config = dict(
    n_layer=10,
    d_model=384,
    n_experts=24,
    experts_per_token=2,
    d_expert=80,
    d_shared_expert=320,
    activation='swiglu',
    moe_layers=[0, 1, 2, 3, 4, 5, 6, 7, 8, 9],
    router_score='sigmoid',
    normalize_top_k=True,
    routed_scale=1.41,
    balance_loss=0.00477,
    balance_bias=False,
    init_std_router=0.00953,
    lr_router=0.000522,
    vocab_size=5906,
    norm='rmsnorm',
    norm_eps=1e-05,
    tie_embeddings='early',
    optimizer='soap_variant',
    lr=0.00198,
    beta1=0.95,
    beta2=0.95,
    grad_clip=1.0,
    batch_tokens=[16384, 32768, 65536, 131072],
    seq_len=1024,
    train_tokens=270300000,
    steps=5246,
    dataset='wikipedia_en',
)
Below are experts of layer 7 (counted from 0) of a mixture-of-experts language model. Rows are named router (the router's row for the expert), gate (a neuron's input weights, with its number), up (a neuron's input weights, with its number) and show model dimensions 256-383. Each number is 128 + 24 x the weight over its row's rms, rounded and kept within 0 to 255. Numbers have three digits each.
Before each expert's rows: a language model's description of what the expert responds to. This comes from a sample of Wikipedia text that the model never trained on.

# expert 14
Description: Word pieces inside article-title names, species and place names, often right after = headings or Genus:/Species: fields, e.g. Bab-ak-ina, Fork-ville.
router:164133164114106102109108167091125142128098114139142095107144089134131132125141135133135137131116117116140131120124128157129136101144125118130111138140110161109098110131130094118133139136144160137142110155158115114149108106105125131176140114135131133126161103115064158124144104145132161200102115103137090084112152085169172137096102154139114131157171120117098144125177129178162143165121
gate0:169115101148085131096148122126102155158147136071118060129120115133151096167132123117130132123117113137177125128081107161137094130088090109158128116140182103163134109155125141117148154120153095127175133139119097162122102099070144110148119128078105132140138115149119094139150096138119128143134133106130112113102072155127112101084171143148156147121129128150136131081125116179115130107117
up0:121111128147152132128071089064179124099133079168146150164149131132129117107113110152146144107131129139109130138154130107099137166132096130125141121117101146113125131145142143150143116106108139167127121097123191104121169183130133186045153127125147124118117152104104167121092105149109135146132123129131138134170149119122149145142124130123127097106105112113140153158133101141178110118171
gate1:129145131176121095161091131144153140136150106148133126170135107143162152143158139117123108136136093078138186137165108128147090108108090132105139099159120130067104150108104181146106115098110088154069150118135131130137120209166088134123083141135143137115136145133106125129142083107156146123160134105120111121161132096136133118112105091130094143134115104141130124141140129165137145103087
up1:155106117083148182088161114145110135119116132109110123109143152102103111119097121132127161127118151167136069119111144110125189146138131129133135165117129103155151101182137090108134144165160157121207138141141135124145167021146173148146164107126128126156154107132134125117123159134085122118126112131125122141093135168089119117120168148120152103130127127092133136119121140125150112155173
gate2:114107149127164110121104134113161131142092150108130103138092165124127126108105100120110156116126134116076152109108124127146129149088134115134120152133152078118129115138136126120112088185099122165151140100111119131149112110144166150129137121109130138110161128140098170122162133144088095147162172138114142128144060134111128120126142135086102112110172132104103125059156119177126098094145
up2:135120112129107156102117158149116127125170115129103124120117124129127116158127116161157111123115117120158109139093106125131128134149119122121130151161130144124126131119089162134144155103150134118118106097147132139138120131110118119120124142136118146162129135125153132160091105147164130127168119102123092128100162145110108171115112082120172119132065139138161155182136114111135135146115
gate3:099159135091157125115109165161097162133114156138184128108115148139092133121107119136120135163153125153175115174116156114117101099153117129108094124132125125114095108077097097149129146133144114124125137124164123106139106090122135144143114129149126103130149122119110129148113130161105115133136127106138107129135132134093125146097148078158153134145153140160137133117148147126110161111110
up3:140101160148104165133154090112158114125135104081087133159157106090156108124110148118118139104091139124092145084126095121129173161080143134133148134143127141139144126170151151122123100144102135125125104140109134148151143142120152114115125123101149129159108140125141157115171133126130114132112153147107147110140153130153096122149097166100101089125093099095119116135112103131171110137151
gate4:151178137144161139157157124155124143090129118113138123144135134106122147100109131128148116151095113128136070134140138117132110125082113097174142106097110163113124089124141121151119152135150137069087104164132152173109132099062122161131103124117109129128135081091113124150113093136136138203112124133170135123101133120166110110150121129182094126151162145139150160119140133105121108158141
up4:136161105151134135166163122148146122096124123130151134153129156104101166119120115113141082103090112151127073121127160113135122139094113104144124102113093139101132109106131107156121116132140145068124094142155157149099137114079133175151077112116119139123145090110125130135122100133146158176083122150133148116110144105162133118167103149148102105130144161152159156146157131122139126160154
gate5:100110072087143147121102146125104102148102110117147127113159082136128131140167161126147162088162100130121126136171158118089142106115147124170159150125093137143168118105148125131140134144144136130136107152132146122126165122110141128105149140094106144075161119136128148153113141102141115111150177139160148102149148140119180104145121110093102148141137083153160143127094120090118156092167
up5:150123163146129113127178122107150150111138088120101120112105103129096153147137116100121113194115129140119166096134056127137128123094110123128114130114156124068112123166116143107115134116126141143117128117097089148150110126183144160138113108147140105157160119085160126132163110180096121150107115105125121103125077135102073135127142158140151129092112189102088114172139122158151125079080
gate6:135150136143122113138134143160108135152153137110130087116122131095200088111099097145118156120112089147132108113113141124139145153126081074160159104142121114122089098152149128140113142097146120147096115154131138150178132115133092131116123123106102133115163138099110160167133149151064110149187104130121105102147121127149120145122161127116090163134139176127103103078101101179134123098132
up6:125145125111108098133112151125104142114119124140128110124140145093148119136129100120122119113116094166163149105110144159150153145115089065156144136150117103143095094135126140129133140105127141171117112148119174087149145112149097137148112129119125101116169139095134141142150148151082132132149126122099127120097123156144124107104153142084095151133155147147118104109090131151117126123114
gate7:119135122134126167130133114202133095132114092136140145105105111116109125140147099123139140116126130119144120133103116150126146157147119142104107156134134142139136119153135121144139098122125145147126130107127156134116157161114137143095118144136154122128085156170116143117104109148113110128182124112117185141164125098148153118094132127133084129112128141124117096132109101119137147119142
up7:116142112145140150179130115143111126129123094129156151130133127138116083131141110126114141140135103124109145111114111149141177146091111156084110109129113154095082119168116113111118096120126136100103125158127135136165151134093138178128118140146145108194100159142135163137117103159166101145167154118172153125160152111111151063108128133101106181094118155097125087132137128133150164110120
gate8:181098119139135135083108111136118110147141127087135073140112133116132106128137089151149143129128164120138103133096091139148152168082133134119144121150172113170094101140128105119168144139097081108106110114085156124128145132181123142085139130111125132141109144136079090134132137138104125163145123122126092144128158132127078127170126114099115075136141177138119129069078106154189108084145
up8:138127129141159107093118113105081165109115156123158128178166107113137113142156106122146125131095132111169155134107145107150115091126170104104118108148146144135123071154105119131102126133082138134132097099131186126121134125117110111092097153122109091149123158154133119086094148112106134102106116152143126117095116114090116134131111148138119102144125132114110125115125138164138105085114
gate9:114149128113096140127094186145080096133117108170114128123106113147115143173116109084138184120149106142144126153124190100125139135142188114101132128158108169172141139140143107135090152105121122155136113140108162083114092127111097156169082132131119167134129142105128147121131140141156149140110131153122156147149122146154130153131125157128114127187098079129089165137158150126139124145126
up9:195156117122118143161105109150107122157132133199137154107121170105161124130128126102123125120095138122142100131164146115115122170166135110138133134151142132147145125107194159154119146117121122121123107125120089134118122142126115131143119151153147160157144150080118113168134068134133120122119149142173138132148106160129116175139116143132096133155106184142122113121131127128143173110147
gate10:137155129138116122116126119139162110122128110096195106124129129108158114150112113142169121156184144140109092112145129143174074127096117119122100135117140145114151106127122133124118167156124100152159178148157119126132116140157120134147130108106113143177127109134102149140126131128153089146114120108152127161115124119136138114102121087134109143111136143138117116137158087130166113112097
up10:131108134137156141103136119113128105126155141114091098166129132132106080094115136160134126112128128162146099137125104153121147123148079130083143129091135112127117094129125133179135130126106109123105151091117176084133122114133152150100116093128127118091135135130081111121153108160092162161162132133120097090143134142133093167159139131096141091134101131110135136117159095168148102155154
gate11:162119099163115156115123118159128133121136127116098096104127147135176157155168119150132112144120103145127166129124110121129159125144137121132158107129124114128091116142124141126123170146184130142117140157163147131148104135103115141137093112055095136098161063135087127124110151103110133161137124128104081113114121116153142107138101132088147126078121144133103135103112107134116149135138
up11:153092136120082133097147125142154133079141154109077111102128123136174195145180135132162115116154120123124183124142110090123153142160136115134151118172122091124115135129130114116110166135163166107135132161168127140116138150129108134118108097052138115115168093132110134124102140095129151155133138134075094095101113123142153134120101129120135117099115142140130108122126125122119144099128
gate12:109092115101123143161074153119106103145132104132133138164136106164129146167169176114133105141143163141146082117131105116095139135124140124151139118133103116104105121107153138119161074126106108169142109096140134070114113126122130122133109140131118079133107140149123127126149122113142126149101143076116151125140105120136129112106104152129145128126063140125141135120138117099130095166087
up12:155125107143127145132073169137127108179135118148136143125147112149128136152150138097150136128135132123127115143094118127117098158101133117140129157113117111121095148126129161118158059126152157189131115091126105102118128150098119112120108137122118108110063131190107135124135102103156151140110158109102156126137118113133155131121125145106135144108097139139125142138147123120126117146100
gate13:085106203103087132098116119143160090124157124078149121151170133127129144152117101138161155137125104154145163108090140106140103191178112112139109090136134135150109116126145121166092132142136134111157108134113176102123155158115125084115090140110143147136139114119127181117151104098100140133175121141103144126086088181156131158129134141132153107132101108115136119108134119118148116128149
up13:105137106130139131173105135109098146123074120179139132123096089117110117136132164104135125137149183102114113119126125150097155112154143138140163177096160120134138140160059148119158120126103113108118140146122126108126105092117153152132171128143135125138138129156138071135125144170162126131053131132127120095139138110119113104116131082114112137106134186134142111133154120154127125125141
gate14:128152139118104107156125115166140124136158148125114104131113101168084123176139114148126096121137112161137087101097106164134129123117105109110100176123117183085096091120087160123149118154143157118107121139116114141146114129154119113122137111114112117180164117144099157105126158144118130138198102104157101106119130143126125144124094120097167155108181121137130090106080086137131122113127
up14:124068125117180129129116123126108115130121111160127148110117133097161131108164128110142141110110115126157143128132125081110143137113212131113109142158116110156155135119152145141125142114126080118166093126097153080121175172092134183142081111112106152138095144063163091138151079110138079100121144154103134123137116123134132123125101143129112126146079123104164148140169151098119129143129
gate15:137154155117132122134094128101094158161115128151146148148152155129146136114090150157096122103130118090153143124122109127159152121139123098139162143119141123131111126136131136111124087138116094123149139160116126113140176168113091175145093130111102101121086135127120118150164155162104164133127104126134137104130125136126135072131118154072113139121127108118075163080151131158127158135131
up15:134157099109085117082120150130135132146136137129099143129115119126101116126144098186123077098111129141123128129156113128129124131123070140161133149099133123120099107149128110112133163166114152138124120138153170094085190127144107180139121154111121112115110132139118119123140103140094126126113111132090130104106156132168142128100120144128116158130121129157157144112109136151146095125134
gate16:110114144097151125103109101125130090140137146116146108097119102116162128142179119096136117101127147172127142134087132106147158108135124117093148133135132135104114118182129112145158122151156097126139095147185141105141142182159119103107128079118102125132138131145119134091132153138135099136128130125176075145136105167097098123155121160150129115142128121119109128132128109135126089136111
up16:133111154109130075141118097193103098135118150126147159134137111138109164183153139106188103073114119154130116106117158101159178130098092129130113135148086139116102153140152090141153122134110125120121109115140120128127132175150153084109079117149127103154130135123155149077127121159158144104109162115111168125144125164077148091171107117118095127158109127140144118129086149124137162083091

# expert 22
Description: Accented letters and b/ab pieces in Hungarian, Czech, Serbian, Finnish or Arabic names, such as á in Kovács, ä, ü, B.
router:196138166133129117134105174076150111116138097120108099113118125137124142141124078183146173120110107117153105139138135108165154100144123104135119119126136161104103088099123142108129152154129130120149143112108108138156104127131083070160178104161127121123162129136081119106114148152175139240134073120143108082137111131145107112108074136126130096137183107101132161120182129161152126168138
gate0:136097161152122103102135165102156090104136109068078112158098094131105139109079068088140145157164137140154109127141141143128154164124178136139128144167132149098132141100111111156154129121077111111161148096093128143117104135148090084201131146135107129101141147120124136119142125150086114152103101091111100113089102218132160119177129133087126121131129142139130124117127099145157138153146
up0:155101099118103138175163123158143113138127140101117132133066142141139115090113069116125132180176159073113117152159120162091147138168126032106077160116164095131142111137134097172150118121107080120165098153125134105104126115113057090105152096116083095117082133118131111101134160122119132107125090087114139107128139124135155120127128118096110129093165131147121134130146138148116165173154
gate1:089132119159111127090153169114138118112090076088109139106105114110125205153121138113100101099143121142136138190117166108099151166120169116083140122131143158117149115166141146147134136109123129117134097091132149095141109139148104125124105102144133178078158109164127122157085140190116092126142118093121130099151127128124126125142114165083125104130134096114125112143123137134136081130129
up1:074119106127078137112135110147087140166124130166164141122118138157142090148093135159135100135132128134158139111153117147135120130112131146155182126055099084158114141161116103132162117120146114201137140121139148143145108135098168140128112135138120108186140128086095188130129123144152141122143060139149170167128133078124099114152123121100175130152136103096122093138112102118144118128147
gate2:114129145152089123143093174115126148168168135145103112107150075168151107134130115116132128096134163168125127126127156132128119071117145122132133136118171170098096117153119169150112081117103120113128145096136156108155135119086107118128125117133134118147197125170136123095113134191145136124137131146135104097108148153153123176071119103182138133120121168162111138154157114157129119140105
up2:133114120130127113108144123161136081125111131116104127131087163139137117115110087138144139166111086102138133116098087134142167158121077153112102085147110101161161130127139098111135179168122190134131104103146093168086099121158128158141133131105104132074081139130114127148111095081122132088106136118098132159133107116104137115171173133101104163105157088124138119118105128120152157137119
gate3:177061152091143144168089119140138149154135142125111119175138136143123111108131197178133152118130136131120118129139187131156102119133069102110111144135129134109059117127123097092126113133112103143081159103125124115098129118164103151144171157123086127089142127166120095136126101110139115131136138126096137126084130118116135118146135183120112116112104123141122154113110146154115145138165
up3:131101112157124117136125205134129158104117115130096114132106087124119110115124159161110150150130137124120104151123179074121100120166121105162116145148149156136119142143132143114153128136085137110118116126151086102149140119159151098128175160128116145102098166157126088144112130142118119105127113113113111132121101137090148171130159124159118141124118102146109121091120122143115135100157
gate4:132119179135170113156152132140110116129124104126082125163100119130139125136141099086144133180119102133121124134125129122116131130142154124148102131138164130138101109105132106149157161074099078094103128136126161117125128163138116152174127144177123164085157167162115119150083116142147118162111106112110132161097122147119152181102112099115135142148122082125159128125127114154120144099141
up4:172164089097116130156135088127107126134077131129149135110149135150114096149124127141127133107141179124131139175148135141154135074086154117128078102168109103094086128131082126127115118093131113171124088124089127120122142124106129146149128127125106130127149122124140140105129079149088179108111129140143122170139144141156104116121146107162129157085086128113111123169124126126146141124081
gate5:128143118099161113189093194143116137100161167137146124114140127136155107122143130125147147131107097096184132117123110085138129120130106165119143170116153137124144117148135157107093160129111104140115130100149124080100124113159103117125142094140112130129134127120106129110148123131185145156134132090118120139117116148108109138142116130118122097115115128183123134140123114165113108145134
up5:138123141101146153100131131084113101102109128141133126145139100168140133130146133115129167136133159123173136142125185107105152109125116184178120153125142096166153125162162141110140106152074098106147079159100084121131086143159105112125139147137136117144102115100137144075118133126162168150165073129160135136097107151092108166127115124126106101082145111084109175107122136135119134122139
gate6:144158177113142095185146121099184143117147083076136130107079134129127111081124127127130128119080097137147081117125146123154163074140129142134149121141156129128103119129117116160087090151091083136164185139115102160110115104132133125138142133116115162076141168124126139104072105131134134138113116087151149134110107145131155138154079147117098120145151124132118152148175116132146114097164
up6:109120086166078147088153144166131126117107166159084110161133130118139111113130156114123098144164140151092131094106140098117129099139176136166159096102148099093174141086113105152179160116139126114121165149104119062177120135093182153150115134094108162176153148092134096133116105101174121159140105156086079168158145123116080098093152146108137119107113108142105133103115145130153131152138
gate7:143084115156159112141131110139121126127096142097148129141138114129125166147125124121111154166093097086112113128159113133154140151163152151142117121109084113137079132129113162125171146124119117124143156081118129169122169138126065087136156147122099136092138113114133123149120097145109115166096091116107141142155088117148156183094130132119155124172129135111158144121120111129111134135147
up7:137144169117148135127123088093115138137123146138104141170134113106112106146146185137106163107148135131068133146143098166123123155148099091130124127102113126129093106118147115133180120124163115115111071135134106194097168095095062133141092101099108136141126128089141108112193149105119140154117124173133104128144106127096182127110129117121154141130138144094156191118140149107134087154114
gate8:107086153119142121145145133136106129144128141099140131113163158127131135084170107098123133077208135158167126158130118123129109167129103139178084152125140148103146077098147167180134144121173121148125183116103156139115142116135102104136155151144125124127149115155119125175112138136097149145101118103113090080165116110146105113120067142125132123119107113116139159134121156133119140123101
up8:110112111106142119154108146132119182112124131108125134131128138157148144133150098137120117100097120127122155159120112132149091176097127141131086109142140123129128077098126157106112095146152150154137069105113139154133123156131058112186115099087106146112109108135129187129066122140108084164178133102137106122126091101153107106090075156121123166120112116088156129074092149118147105111110
gate9:170118151121150146128114050141152109136110112152139124151126129127099104124134136135131116114149113171183123146136156140102150133119136124109104129132142126124134093111119181145133124134121080127143160146130124128144141142117142133168124086117102137142137141130134075112119118159169118131101149108133157093136116135108109089071142156144166150146156159123139157137169136113105102140110
up9:131166120122122195112150116103154146147132156106086143126141139156167121172103124131106167116119150120111093117147141125124149177155126149111178135116110096155129098154137116128111114118108101139119130121121150160147123108130123146143145129128125126108124146109126105158109112102148125108109123119120167150096133125124147187150146107153097101124091126129151110090113102142147149130101
gate10:175121130149139172098150088152116164137125083120111114106121128096137103117137139139139138123139127128170099138073127154121125098148148147117072110107154102138110117112057128152141148130114141161191179125137112140144104153133135130147125124092121124143135130162101095112104158122137124164095155114114128105107125097115110127078122150165113110084116133164146159152149094119137098141119
up10:084138134148115093133116139138163108134124132152141128160068124118125138149103101098130113111110151131115129136154106110106155098126098112117133119137111126125141148150148126080129125115184127112076124146138106125118126144141118118101109120139096132137140131096137158072113126142123157094187091103139115139179154101131150090126139124090128178157153103122089120091072122138164147109127
gate11:142105124121126129132116158119101109112083153082125103148110107122126106167083099137160114142119136157108123082129160119140147162104124130062117149142170135134136099169100157134143115120129115151115119117142132105150096103094107165134121091116122175105134127116115129132069138080126065151127123113120082161113110152117151134106137133165132148102095104110100142119144090164155084142115
up11:120121129107157067119142171103110137134108086141151098112093120108133124147136115187111156115135142136081111132149092116181110129132144090126145107148143152127077111143105158121128170130140120134146083120116105132135089161088122127154143127150125156122131149165130147091111132116177111159132105125101087137108118106120114106112147135115122150132120087137063119131125113133120149134139
gate12:128132137128117135136180163090109116122117102142130146075106111126167141145094134124115100109107134149101111142124134121149104142124100113124130128107162157116115134129144106140138148125088110115161131138108139068168107097109124113117107087138137130124137114103137115148143143170154130128153125101126138086130148149108113120125097165124132125179106136077106129108182157136130142130122
up12:128110135134149142198132153113085101129133104169121114119110088141117149129145089138097095110144159104142110138087152110129115154122149143176106120118137162125129126121128106160163101128093106093132160131164109075148145125158108108148119110109089173099075116155130086144156116115108083089130143153138124115123147148127164103156137090094110102165171075109140073129131122130119129147130
gate13:140128126137135130119116153088089152107121136154136119162180113129128142180107098141127123172138115118118135141152112154135150155138119158133117117089105168160128087108115124172132127117105127106162143099164118105140139154163102115157110106117119160117083151128114154134123181117145102113120125141063109108132156122140125115144146142097126116084144145123161073114107085143121115076156
up13:134115182099164132140134106119134137101115129148166117139110122132157132164078137141109115091096117109135123111160142157172153107102123159120091120117134158142148129143136136166118105103058122107177104131104130154102133110107126162133154144122101160112085098132143163181108111080127083151144120113105145119128122107147125065145106128129183169113101095127140101129092143112093102140127
gate14:092104091152155106147126137137151136110153157130137096157129126151121129120132116092139152129138116108159106100127109140133121150143144168174119110145130149089105121090107121146158156121119097113155172144132119127107116075152113125155128162155138122110147142083115096198099156124131129154110118098112126131113109119146105111104110147122125075114155083138102173108137099140137108069149
up14:103091069167143132116132099102158127135138143108100159149127095133116139153150088107105117106147156099143139149098108117101171122089090125107133120110124119136142116125156096105145117111151124138144145104128115111155141161166123105119156095096135166131091102134155146122161111087099094070138116119137129128102133093132148114107135126094105153140132159152154098112085118119096130103118
gate15:140109145155178137169125133135159141111119107138130114146095109125136130128103067128152128117107133137175119168102192100154144103118136153123112154124135096101111133120114167172132126121124142125130157119162133134174149094072145104111134093128079058136139192143122083151125101129135124164119114152165127122148107057071126138126115125109147147106151116101120151138153139119128142158089
up15:130081131142122127131148164157128125086086101156094112130079108128134157111145094115119131154127094131131139113081134109166147144134111147162134115103155128124157122161142140138102091132079179140126107170126148111157113203061129122113138145092100106138127158155109108142114109119138136149112110157163124160133135124115138142150144144141115140096128144113134123107143149126114096168116
gate16:118119116125129131130125132119110158136152106088114121148122119125148137105140107171098166165135092130102125120125131123149086144145116182113117136143114102139111128105079152172165156152120145084117112142118121123136126127181126095134076077110183098135179133119135175110121152207132133162131120149125141108139127121122135167135094125133098127119121121110144074100177103128132120135107
up16:105121114097109098099125168139141110148149168151111141141119098166143107130160101092107111126151153113117151120106115125138131162090114158155153098156148123199123112085146104148129093137120106136153180120176120150134129100074125104093109144139144097169114106160144121122114097104107143092079118149154147066085105177123138134125142152115136089129173193119116132154141130146089117111113

# expert 20
Description: Pieces of Spanish, Portuguese, Italian and Latin names in place, sports and taxonomy entries, such as las, os, Arch, Pizz-oletta.
router:179155157144105130107153142113143140125127101129129067137128115149152134111150135143165151139149134157149110125106120147115150100139111143135112108096171137110130118132149134152117181134146167133151175151133119110120108146111094102151127133125117136139152081137111103104162118142145159198154141160144093093128145085154130164125104137133134113135163163115116143147156115174153116151156
gate0:133128137080125145077141093139071138139109146150129118143159159145155134133135147114179120126123165167089111097126103087096129150156148072119086151136130099165110119114106118184114137126142133110125129145146123116089136147133156100056113105137104145140157127146110115163155113111144132144133148158102104159157110106082116139162098128115160132130111124109127117112115158140115113127132
up0:108163148123152144107134116147152187142149156103142131109107151070136096120123118105115136083140069144132135152165107150117195124188146135133093140126174106117097113113121115180153176080137127109133157153142121160120136078128091107155112125127123149140139178083128138159136143140137130148148142107106120103124098144138139119136119138115129138131117091104161156141089108117137141118141
gate1:118092138157107136114144141135134131145154094122145135116110114110111136090146094192173132153123125139109132196123151142111147134127104095113083153076144120157150119122122134152128150135132124155131123145123122120114101117151080147102085119121129110158128103114114083100171104152170156156144182110158099098152157115144161128125126139164164127103113126056143130110141089175124118144097
up1:131105147098106122161131121127114115138143170130127139134117126137160130160073153107139116131114098106125094160133117152120153093161179121135154126121131114121132122117119116102137126092117141175128136157128149126149141100150163162119118151124106152130136162185138156124129118123081170099106119143125123123149121144093116085160143123112096147130105109118105110121134122130143097123133
gate2:120126168099144130136137120149080164160133131125144116114126088119151201147137172149105143157170085122155106132130139137170154137130129106119085150136105112138125104094122169151124174137148099140134218122143148126138130113160125107128114127125140139133129114134106099107117102176124144173129187136130136123170162147151124130128143137127129123206147192129131136146194122159146086108139
up2:127116127122121117138112132102132173099111126113140135099109127114114157137133124156117153149157088090147125153146140180160170166149186149126132123090081103139127140132129136105115123143133124137159172114130104028110149138169140135131140147167148136097145151146107092145080116155132118140073155115145133095081121140146118125110125142100176145144144156134132131132140128159166134096127
gate3:115117141141120152140151124096140150124134145147110106155106119140119102105074113179089163154128113122077121201101143111118145118102130151109091111140127123138123110139123116117129150116136100106106128133139077112122116129122101127121138132090116095114131121185124090135124171164106182153162134095160082068123111078189104151141139148134167108090149101100175122117144124131119082153159
up3:115096113195135104124140097115135119117125101126104130123126125122116140127152112148168110086105155115154116119141135167109130105122113143183129146134126114129147142135148123154114099134150139149170154108146155150117113108158136180097124123132109056148127129126137159096129131135185133150092143132061130127135130153094123122138162136125134155115079128127184119121112147118124141108135
gate4:152195152138158151122156075142122146131125100144110130100145148148112141107153115120142147124100137087152155108145056124175139137090154087121141128143170138170171114165158111106137190134157111121179127164172152138152115119132105155110110132149117095144093105162119120128121135130106092125133126179174118090128119126138112128142143132134176160099117136114113129112127133135119140109155
up4:142141108143099116143167155173151117152170143098163136106122084132119129147149155167140130168106104139127116122111134142132104138132124146155136180112111118129118136155102157101151131108130154161128138131171096146137120152102124135121107084094116147079104143194142127105116113120142163110161126136103104100111175119133184099137118162137096147146117158156129099143183155138102057121105
gate5:163115130141153133145107121108144124112080126145122093110155127093147105150137154085132094126161167114102071118129108140118132141146124106155135112109130162144130129163134126102115119130102146122109110126127163127125097163119119101128113098111124145144125082098131127119120123127133139189147129172131097129098126105160111144141127155154148104088145146117129095113115132120188110101160
up5:120147087147121118167149141152117126130088104112135150108102143145102102140147114152200091153149058095127142133087142145121127148097124108102120127156134115152136149135132095126139106123172118177156131086157106096138130145124113132129143141143158127098133145135149114112147138167125102153098140110118125130137069134098170181146128106108121107153121158105109115136155149144084131142158
gate6:132126121123104109150071111106109134167086124129117109098142126138179133127094065136104108126158134117162120115116127156139107183161076103186136087113110197147080138148122135121155149104143103116128168133113107123099158172139162118079091118114159120151121151069123108107096057135118100140159109133119096138092124116162101128101130131153154157086157147078144164126106125151130139104124
up6:153134147112126098159137063115154161139194102104108136166140124150072122138146092160118143101160103093097113127146178154116106059148136126154122098135113173131180118119083126118129118111129095110106114122099173154163140120103127165142148093145125151130132123133140132110164143162115164136132084144144155143169126125173156114155108111157116109142097113120139092142144132130121103151117
gate7:131126103146123116133158096119142118110106092126162113124097079136123145142159101131104100122159142119132122157084105119117142161145143114081107095117138156116130116107148089155097182141115167103076165145128139124144105113112112154138093138102113172129118142146121107114126141087143120152159084088138144090158129077126124111169123166147122113101117134154104113141113114161133171088143
up7:134134075182139090129123111085139127135149099131116142127194077116137167170141093140123131152179135165144118158111100125095111192117117143130118151130140193177162106148121129170122152151110146154142108127122130133101118093118135154109105084131118123126123177138111103085125152149136133144116129154142134170115141125112126129133153129139133158111135168101147129124120102122147150102143
gate8:123125136165139134083114089121154147121143150087135094185127092130156093119092158105132145151136159136124139132107106068127146103142091145098171130109150100131116110141134133143132144147135126107117096145103113151116115131140147090157122158130153100152158124091126078100111108103133147126132155099127107083128099092126122134086139120145122163135170116156154117133129147140117052144137
up8:138120144101104126144137136123152111114110113141176140099172150126088090148123152115130115099097098145144115123172118148104092164096158180146101059164109142117133135113089087132141131124156103140148141111132111136131135151099086167102135178100116137118119111126149190147131139149104130141125159147176154147124134169095117114114152110123097116155076155144131160129133074137100155124131
gate9:165131166133139137151121126124117128157093119131113078140111173152188149140106111125136142121139141113089137096117129160133156110201139132122073129104172110120111120157132151139125118145122121144140103165135115157173123120157174114094143133183117132104103121143117113152113164124142099142151171124131106133092195093149133133116091133110115133120134113148168147157134124136144152134154
up9:067135097123140117123118155114124129115179180141142197137127074107088151148142148124137148142103118146135127160157116089122062153100122138127163119179087115128108100123128111116111162103128137109133121095144115112097136124124102118130112116113148141140141113109127172123129128124124130120065082132117132147162100175087132138110149112139105128123127151120088111074141123107130126116110
gate10:144088127158182140159127117129154136130114114140086100079093104129147138130175107121142183106101089126162117133088113161094099131078127115119090105113094121140132137120090132137113129118132131128136140129163127130125137121142096187161098123152113120093127125114097131115112091110127079156100082091143139141139146120168138120071130129087129100123136140161170129087149123160166150122121
up10:127134150182170163138125109129154150115124130123052118097106124152110152137145126133139152123099077115166092135080111137093116131108134136089098149114115130124107130109114152150107137124158106158124170139148127111148153136139112187161147119144106114088123105122105149114122079096138078183139110126158140107145114138169152101081126114093141134151132145122153143114153135145151119122121
gate11:087117135160165110135142132100168140125146119097157129102112127143110131120139120140146179134156136134108134144182084148147109157095136170145157152113087127121138086139124177155155156143139099107113167123157143120118114092088119099111154127176117114156161129145128089137120115130137119178117135071134080104099111111141153204134103114125144124145156134111086156090145141164126151159175
up11:109160100107145138121116116138103189097129059119139126123137111124128114092157065170143159138088158146103117118120129121103123126100135127130131157071136142148154118187153134172155127140127077098137143092112139140135124088108141108101172132106135152133110138166136128112144128163120106137171103143146110099122128126142143172129059153126162117147114094136113111122090120149143127113115
gate12:135109152118103119119119114110106155125124131142146096146152163155123115104119120161129130127130141159147104152136097126115214138141077082126126164128163117107120141115160147146166131141117117128110138137104138105112146145134094074115111133124110122090110088131094117105147145114079127162139071141158125077091136106145131115134155154110129101136148124119093157133104099183123110154140
up12:095139157172157116143158157128134140144099126103063147191082127145141112116096137131116122107117139156165136145106147113181129111140122137102124079125138119143132138156130135141109145125137114139110153129146120146095119122107126149114139132157135150130130094125143146134132134106118120130131154098121136147124146129067091126115096089160105152147115142144139152167124154140129165099135
gate13:091111124155142171128139095132130093150136110129108097149151124068116181119139157127137116168162138083131124226098131155127168142119105096074140109155065151133102153135149102114129143109140163153154143097134129116100096179191142126111115118142112119118135105140126116130119120125160118168123106112144126140107122136132140137150161105160167133137133099101109114100084142135146141104125
up13:095136108155136122126153155128158124159143149073105124134112152117155136087121152086141221094113117130157142161182145106183108113096117120104114139163105185133135126128129100150124151118133116183122118121072110142096100137137151089135154121166120116116153083147135167107131108157090127136154161094166160129124120113124185136137145140124142130166138154096129112114149095144142142140146
gate14:149168096162096117120134135140085120169173103129176116139147121088148139106139160149141089111144134151151141131118087127138120113136142096092155168081170171092113139106137122115148152137132148174143135091166116107127093116118110176131120113118127130116128137147125147089172107137123125132140149138103122091179143159118086114100128138094134128125173148152093154156158120117157123151105
up14:126157139108084133121130099118122136144141076151165126147130102129148100093122134153125110116163149141149132112130120123100135160117128099106127163112158151127123130138115159131148173152108114133150165140122129118149128108142113117135090094133118129156136123163146129077110059107132151129111142150109100156141156136129066155127168110158140150135130137162114177143187112152148147139079
gate15:115134149158157123191105141116132132139081127086091117136169121114161166074146118179132143085159120124156135194092133134106114126140121072111128141130118146163142116153147148141133131154151104136140127100132087119108134130173116115066161127162156149126147080142117125082135107139133165142152117150158069089108122145176112128129064105101142115160115101148141112118138111123102163157130
up15:116143151088146117135099163079135120126108132126143113095128134111150150121144136114152129107147150144108151154109147153133105084130086098182140160111109154141121105138128162120092155124152101151125135121152134120097094140121132097132088101142103136175103088075126131126186108103132177133120159147136126112143080134114069143134107142144166132126087115113066105146123144103105151100126
gate16:146147124072142118118132144129167144122161124117103101134139127179114145131127120126126127160135110188111102142157137109173114154124177126160139110117084143140163151140173140138123128135121154119113141117111124140149131123120187115118105130120164126128139094105129093123109094130106110164137127138104085079160112109136129115159154130121169100075142130124176135132125121105128127150121
up16:121117122105127153086115148087147113162166092153107100090087111132113122108090093134100100221118146145110112124159132129086134130114174100134136123156108121143142108133201143121143134109136101118125097140129086155135120107122139129106147159157099125135098114136118067126150145131155094129135125078114114136077126109119137127142136155116117094116147132161128139109104108138145136157151